Experts of a small language model: 6 picks a token, a shared expert of 64 neurons.
Below are experts of layer 5 (counted from 0) of a mixture-of-experts language model. Rows are named router (the router's row for the expert), gate (a neuron's input weights, with its number), up (a neuron's input weights, with its number) and show model dimensions 0-223. Each number is 128 + 24 x the weight over its row's rms, rounded and kept within 0 to 255.
After each expert's rows: a language model's description of what the expert responds to. This comes from a sample of Wikipedia text that the model never trained on.

# expert 53
router [118 126 134 111 112 126  82 151 158 125 105 113 105 116 143 113 114 158 142 141 152 139 110 114 107 130 160 156  67  78 109 154 164 131 118  77 151 118  83 143 131 112 127 131 116 131 106 151  92  85 121 156 142 205  92 119 141 106 113 143 169 158 127 115 146 138 113 131 117 166 135 108  93 123 177 153 149 111 122  93 101 158 112 121 131 149 101  97 114 133  96 138 147  96 145 102 123  96 123 164 171 159 130 108 110 104 111 132  87 181 117 126 105 148 132 111 117 115 145 131  95  94 101 147 132 143 149  98 140 140 129 115 129 119 134 172 106 128 161 158 141 151 137 114 114 137 132 135 156 121 106 113 134 138  86 138  90 155 104 131  95  84 136 140  94 170 137 162 121 146 103 151 132  90 129 166 126 164 145 116 128 131 136 106  98  99 131 132  97 149 117 120 121 175 165 150 124 156 143 124 132  90 127 122 158  99 131 143 106 144 141 195 149 174 137 150  88  98 162 161 142 141 131 132]
gate0 [135 149 132  67 128 145  95 126 126 165 156 127 124  70 107 126 119 112 167 140 130 130  92  94 136  98 140 155 139 147 133 141 117 170 163 107 137 122  92 143  70 103 141 125 144 132 131 180 123  82 153 106 145 168 103 108 142 144 141 156 136 161  99 112 171 109 144 107  69 171 136 131 119 124 130 142 149 112 152 100  86 158 135 138 106 119 161 150 130  89 153 101 110 120 130  90 128  73 143 125 127 161  95 112 145 104 125 160 140 113 120 148 122 133 169 144 108 133 144  97 133  92 100 140 118 140 133 127 170 152 152 107 110 135 115 121 142  87 124 142 141 156 123 143 146 139 123 139 144 156 148 126  96 123  87 160 110 120 143 145 151 133 146 133 142 160 136 173 114 170 141 130 160 103 116 142 120 137 179 139 139 105 111 145 135 119 180 132  77 135 124 104 136 117 125 169 136 109  92  85 147  91 126 142 204 136 160 141 101 143 129 169 123 159 144 144 158 108 129 136 118 163 116 133]
up0 [130  86 125 145 144 129 116  97 156 119 104 128  86 121 102 142 129 137 135 157 123 128 137 130 110  98 107 143 109 142 110 130 199  91 152 143 139 172 136 157  89 116 131 135 155 185 135  83  84 108 167 136 165 150 112 137 113  90  81 173 140 160 119 125 178 145 129  84  98  83 133  96  78 131 139 143 133 114  98 172  88 132 155 114 118 139 152 129 138 121 153  89 119 146 108  83 101 139 120  98 132 139 145 147 123 116 148 108 137  97 138  87 105  94 135 130 142 131 136 110  99  85 116 146 179 100 136 159 114 187 153 155 136 137  91 146 100  97 155 176 134 157 132 168 129 117 129 118 139 158 130 116 109 133 145 147 140 143 125 159 136  92  90 149 146 108 105 154 141 148  92 168 122 108 115 185 108 152 141 145 121 144 128 109 131 132 122 129 116 132 121 104 129 153 129 108 106 138 117 125 153 141 123 108 138 159 175 141  93 110 144 126 116 122 121 164 101 128 129 154 155 148 102 155]
Description: Suffixes and final word pieces completing verbs and adjectives, such as -ing, -ed, -ation, -ized, -tional, like devel-op, m-ice, et-ym-ology.

# expert 2
router [151 157 116 134 150 131 109 133 196 134 112 148 122 138 107 117 121 152 131 119 179 158  93  93 108 145 149 175 103  95 116 149 176 105 135 125 140 112 122 173 103 117 166 116 136  84 136 152 138  70 119 111 103 168 100 116 161 139 131 140 164 166 138 114 150 116 112 133 149 137 138 117 129 133 159 146 157 116 105 111 101 157  90 112 120 154 127 118 127 135 152 146 220 137 121  96 139 106 106 151 130 149 134  92 130 130 127 123  84 132 144 104 102 113 142 127  99 116  93 136  89 135 124 103 133 152 146 120 116 169 121 127 105 147 150 161 104 114 112 165 140 143 153 101 137 128 127  97 145 140  99 122 142 126 134 121 105 127 126 106  86  83 148 124  81 172 108 155  82 123 116 119 136 139 134 158 134 121 131 145 145 121 132 145 124 146 127 142  77 145  81 155 131 127 133 150 158 175  87 139 152  88 131 126 152  74 143 125  91 169 158 162 104 173 118 135 155 152 145 153 131 112 144 133]
gate0 [124 145 146 101 173 118 118  93 176 151 134 132 116 127 120 136 126 139 117 140 104 113 118  98  99 147 114 153 135 109 136 151 156 102 148 130 166 167 103 128 129 136 126 138 139 142 116 151 141 160  96 103 149 121 151 167 143 148 165  74 125 137 116 130 105 113 121 152 124 140 105 120 102  95 141 108 148 137 115 157 123 202 128 133 130 174  92  80 121 121 156 128 171 128 123  95 146 118 127 108 139 147 131  89 142 126 139 135 112 122 107 127 112 123 158 118 132 144  99 118 132 133 102 120 171 164  95 113 101 134 141 105 107 118 128 150 163 110  94 144 164 142  64 117 161 147 109  94 144  72  92 147 122 153 103 161 139 136 140 118 161  76 134 127 112 164  90 165 117 107 113 114 184 122 146 166  83 104 118 103 118 130 120  83 128 155 110  95  75 125 132 124 131 118 124 168 109 142  89 111 129  90  77 150 153 175 146 148 128 163 152 122 133 134 112 132 108 132 126 101 122  93 153 169]
up0 [118 113 142 170 132 131 150 120 127 107  97 151 166 157 111 102 120 111 113 109 168 131 169 100  71 128 149 116 125 124 126 143 128 161  76 139 126 118  93 114 129 137 134 105 149 135 130 116 135 130 128 160 116 151  94 134 119 157 138 118 175 125 103 137 144 110 127 110 144  98 118 117 149 132 130 114  93 157 125 118 132  99  71  83 137 145 129 163  86  96 105  78 116 166  93 144 100 147 150 167 153  90  94 131 122 111 115 154 115 168 134 103 145  96 128 161 139 167 142  84 148 125 121 153 182 127 130 127 120 122 121 121 102 147 152 121 113 118 127 148 138 157 109 121 145 133 114 140 144 132 136  98 112 152 168 132  82 148 108 140  65 137 170 128 115 117 131 112 107 152  79 122 114 124 159 143 145 110 128 182 174 121 132 112  81 131  92 111 172 155 126 105 134 158 138 131 173 173  97 160 169 158 131 108 107 142  73 143 128 122 149 126 117 129 135 114  67  95 114 103 121 118 117 121]
Description: Word-final verb forms and participles before a preposition, plus quantifiers such as many, other, such, as in released, used, known.

# expert 10
router [136 145 146 135 135 105 178 152 155 108 140 135 139 132 110 127 171 110 116 122 146 121 123 106 151 128 149 124 137  76 115 156 159 139  95 100 100 124 160 110 135  58 116 135  73 110  80 146 130  66 118  86 140  83 125 146  97 140 130 177 136 167 114 111 131 127 101 126 114 111 166  98 112 101 184 104 138 118  96 127 124 131 132 131 121 156 127 133 178 182 144 123 143 132 127 118 136 127 164 103 145  93 142 137 161  96 130 141  92 127 157 102 146 142 140 139 139  82 133  92 134 126 126 141 124 110 138 126 140 129  93 101 107 145 117 159 124 133 120 136 145 143 123 112 113 175 176 129  99 130 142 143 133 124 118 117 122 160 115 137  90 128 149 114 114 142 153 153 113 107 106 112 133 110 173 128 145 139 134 158 107 140 130 120 168 128 133  79 148 117  64 148 111 106 168 163 193 125 120 125 120 162 118  99 106 106 127 131 110 106 116 116 174 144 162 118 132 162 118 162 145 185 151  98]
gate0 [184 136 106 110 105 108 124 140 178  99 180 161 162 151  68 112 121 120 101 153 169 143 121  91 108 124 118 131 168 121 140  87 141 118 109  97 136 135 130 109  95 124 127 107 136 140  95 136 121 137 146 124 148  81  86 129 119 133  77 142 154  55 107 150 137 120 141 154  81 109 146 112 123 105 170 154 132 121 127 133 115 136 153 121  87  90 141 107 120 126 143 137 182 139 114 127  76 120 135 152  80  99 130 171 115 108 101 122 144 150 147 127 134  91 134 100 115  98 140 123 160 149 131  97  98 142 101 145 100 131 120 100 102 156 107 128 161 121 112 111 163 133 149 101 103 149 127 141 115 138 157  89 182 123 123 165 121 149 127  96 110 138 132 131 132 135 124 161  82 109 116 128 127 126 103  98 115 140 126 143  76 125 115 157 148 169 102 151 132 138 104 138 156 168 157 141 157 140 131 105 150 115 133 131 135 127 120 171 102 139 107 123 186  83 154 114 114 140 140 132 164 135 121 138]
up0 [128 122 157  99 107 112 111  94 159 139 119 125 148 146 110 136 105 107 156  94 121 139 138 161 137 143 127 139 143 114 135 130 123 115 146 149 152 110 133 176 107 103  85 107 124 102 135 119 150 123 102 143  82 129  88 123 163 158 160 183 124 138 112 143 127 139 156 127 131 167 131 107 131 137 107 140 176 144 208 137 117 123 113 155 130 103  95 108 126 135 137 121 123 119  67 138 141 185 131  75 134 100 111 128 124 107 123 114 120 128 142 140 109 136 168  99 141 148 120 140 156 144 148 134 149 144 136  90 147 127 112 171 130 171 174 130 174 104 105 131 121 108 135 143 142 165  98 120 145 122 109  82 118 157 122  80 156 133  87 113 185 131 107 115 124 131 136 135 132 162 127 149 117 125 116 172 176 130  81 134 167  87  99 143 112  93 114 136 122 174 147  70 122 138 136 126 138 102 113 167 166  90 136 129 138  87 123 109 128 132 116 130 109 160 146 129 112 123 125 107 109 128  63  99]
Description: Word pieces inside non-English proper names, especially Slavic, German and Indian ones, such as Kar, von, berg, Kęd-z-ierzyn, Lak-sh-manan.

# expert 34
router [128 125 145 127 130 114 114 111 146 130 144 124  98 139 114 150 132 124 120 104 183 157 140 100 120 115 144 144 109  99 112 131 138 140 108 123 134 160 106  67  94 153 118 136 124 156 149 157 126 126 125  96 126 145  85 100 111 158  89 138 130 132 126 157 177  91  93 115  89 141 170 124 170  83 181 139  84 133 140 123  85 173  76 104 125 112 111 109 111 126 103 137 150 105 118  95 121 123 139 122 142 156 118  99 116 108 118 136  81 144 135 114 122 148 136 142 165  69 186 106 116 162 120 159 131 148 131 128 130 127 145 127 151 124 123 143 109 153 150 153 131 143 157 132 137 143 157 108 126 117 121 105 141 151  82 132 128 114  55 119  94  66 151 126  99 111 188 114 125  88 120 142 106 147 107 133 103 148 100 130  85  94 119 129 136 125 115  97 131 141 126  95  99 143 137 132 123 104 125 161 112 138 145  57 151 142 120 147  91 130 118 139 162 137 147 113  91 138 140 152 161 147  97 122]
gate0 [116 140 112 151 119 144 140 121 124 132 141 116 154 174 124 159 130 113 111 102 131 153 136  79 105 135 111 139 120  96  89 130 137 175  98 146 200 207 123 135 112 146 121  98 131 161 123 112 108 138 114 136 134 121 100 111 117  99 101 122 161 138 111 122 140  98 133  90 109 140 168 125 142  27 177 133 122  69 145 149 131 167 152 162 148 169 122 141 165 110 145 119 119 124 129 135 127 108 168 135 156 118 130 153 122 112 140 129 136 141 101 145 164 138  96 145  87 102 153 131 153 108 113 149 122 139 136 143 131 137 182 112 196 117 119 132  96 146 136 137  96 145 124 131 136 114 163  98 167 151 113 152 142 103  81 156 122  89 115 125 131 125 119 157 104 125 143 130 127  88 107 122 103 103 122 133 135 126 130 108 127 102 173 161 135 122  75 106 130 148 121 136  93 139 132 149 151 124 132 115 124 116 168  89 131 110 179 135  89 115 124 125 153 166 146 129 121 111 132 146 155 120 129 144]
up0 [ 81 128 109 138 101 136 110 145 143 136 102 188 132 116 123 100 114 202 157 145 129 138 100 154 104 103 125 122 125 115 126 163 103 121 148 134 120 117 115 141  81 146 144 128 107 123  97 144 102 157 124  88 117 144 124 119 108 107 144 128 113 105 134 116 150 123  80 164 139  66 101 146  89 123 130 149 112  91  94 136 144  77 170 100 110 136  83 155 154 134  85  98 146 128 116  67 124 102 121 170 143 119 130  86 147 129 107 130 133 118 121 127 112 135 137 135 100 127 117 151  96  90 155 109 128 132 110 113 159 142 110 137 114 109 148 171 126 105 128 145 124 130 143 153  79 136  83  95  61 102 165 135 112  83 115 106 107 154 136 121 102  87 129 112 151 164 139 126 145 105 147 139 166 125 106 104 104 132 149 116 139 140  76 120 117 152 138 170 125 124 126 142 123 155 119 120  75 116 156 115 153  98 155 137  78 140 146 117 130 121 144 133 103 119 125 158 150 106 119 112 128  89 139  82]
Description: Second or third letters of proper names just after a capital initial, such as En-l-il, C-yr-il, Có-r-doba, plus has and Comm.

# expert 29
router [138 139 140 110 127 128 157  88 204 121 154 143 110  98 130 136 142 115 109 138 135 105 131 135 142 140 125 181 110  84 117 141 119  76  84 142 118 141 124 124  85 140 105 154 106 107 175 129 179 116 124 108 140 138  90 108 112 129 130 163 158 165  81 154 154 108 102 119 113 131 180 144  99  95 187 124  99 138 134 110  90 161 126 143 122 137  94  96 150 122 118 132 132 140  85 153 141 123 139 115  86 125 158 158 136 133 156 163 124 115 132 154 146 169 145 137 152  77 141  99 131 100 131 121 143 113 143 121 123 122 152 127 110 161 130 138 177  84 109 142 118 137 149 125 118 137 143 117 124 114  96  88 125 110 132 133 123 169 110 118 120  85 148 134 115  87 150 145 103 117 122 111 100 119 137 116 145 104 125 105  67  76 166 109 159 143 142 115 123 124 139 127 118 121 103 108 180 161  68 158 158 143 132 116 160 142 115 122 136 129 138 149 107 114 122 158 128 131 138 158 174 152 152  96]
gate1 [138 147  87 103 147 123 156 128 145 113 143 166 133 147 100 117 122 164 117 138 165 153 144 103 109 105 109 145  87 101 130 138 161 141 121 128 130 101 170  98 134 155 152 149 152  63 153  66 131 117 154 131 109 164 107 144 102 163  93 129 128 162 159 165 189 104 149 105  97 132 163 134 174 158 187 164 137 116 127 132 188 158 123 105 121 121 131 116 164 145 132 136 101 136 139 123 135 101 131 128 159 162  84 140 125 120 132 126 142 164 100 135 132 104  77 125 129 154 143 116 126 129 128 144 158 162  98 102 118 119 121 128 128 143 110 113 126 152 130 150 150 157 140 113 169 123 138 103  90 119 111  96 133 161 110 142 104 169 124 117 141 133 147 156 156 106 104 126 140 117 124 135 115 121 102 130 157 166 145 107 120 132 148 141 105  89 143 123 129 189 182 110 127 132 166 145 151 184  97 161  84 152  95 108 144 120 148 133  98  88 132 141 141 141 131 113 118  99 124 149 106 140 114 140]
up1 [174  89  98 147 143 129  84 149 137  82 152 157  93 131 136 116 144 138  73 122 105 138 123 122 119 176 128 156 105 116 133 132 164 164 132 114 114 108 174 143 116  90 143 136 115 114 139 178 114  94 122 146 106 124 135 143 133 154 114 125 129 141  97 140 160  99 144 118 107  85 116  98 117 124 129  91 117 117  85 108 183 132  98 116 152 111 104 143 132 128 104 135 146 131 116  87 148  89 128 157 119 151 129 137  97 149 143 162 126 143 148 127  93 123 138 113 120 110 118  96 154 109 131 115 162 143 124  59 162 102 111 167 143 145 123 114 116 178 150  99 166 120 138 110 136 114 155 152 128 114 153 165 131 118 133 135 125 171 108 139 122 123 168 164 142  89 136 124 133 122  91 149 149 108 122  81 128 149 153 128 155 142 155  92 141 105 174 152 108 147 133 120 159 121 121 131 146 184  92 139 111 143 117 121 114 132 138 150 131  92  52 110 127 128 134 155 177 113 104 155 142  82  95 120]
Description: Word pieces following an initial capital letter inside names and words, plus sentence-final periods and quotes, such as T-ung-sten, O-bl-ast, Sa-itoh.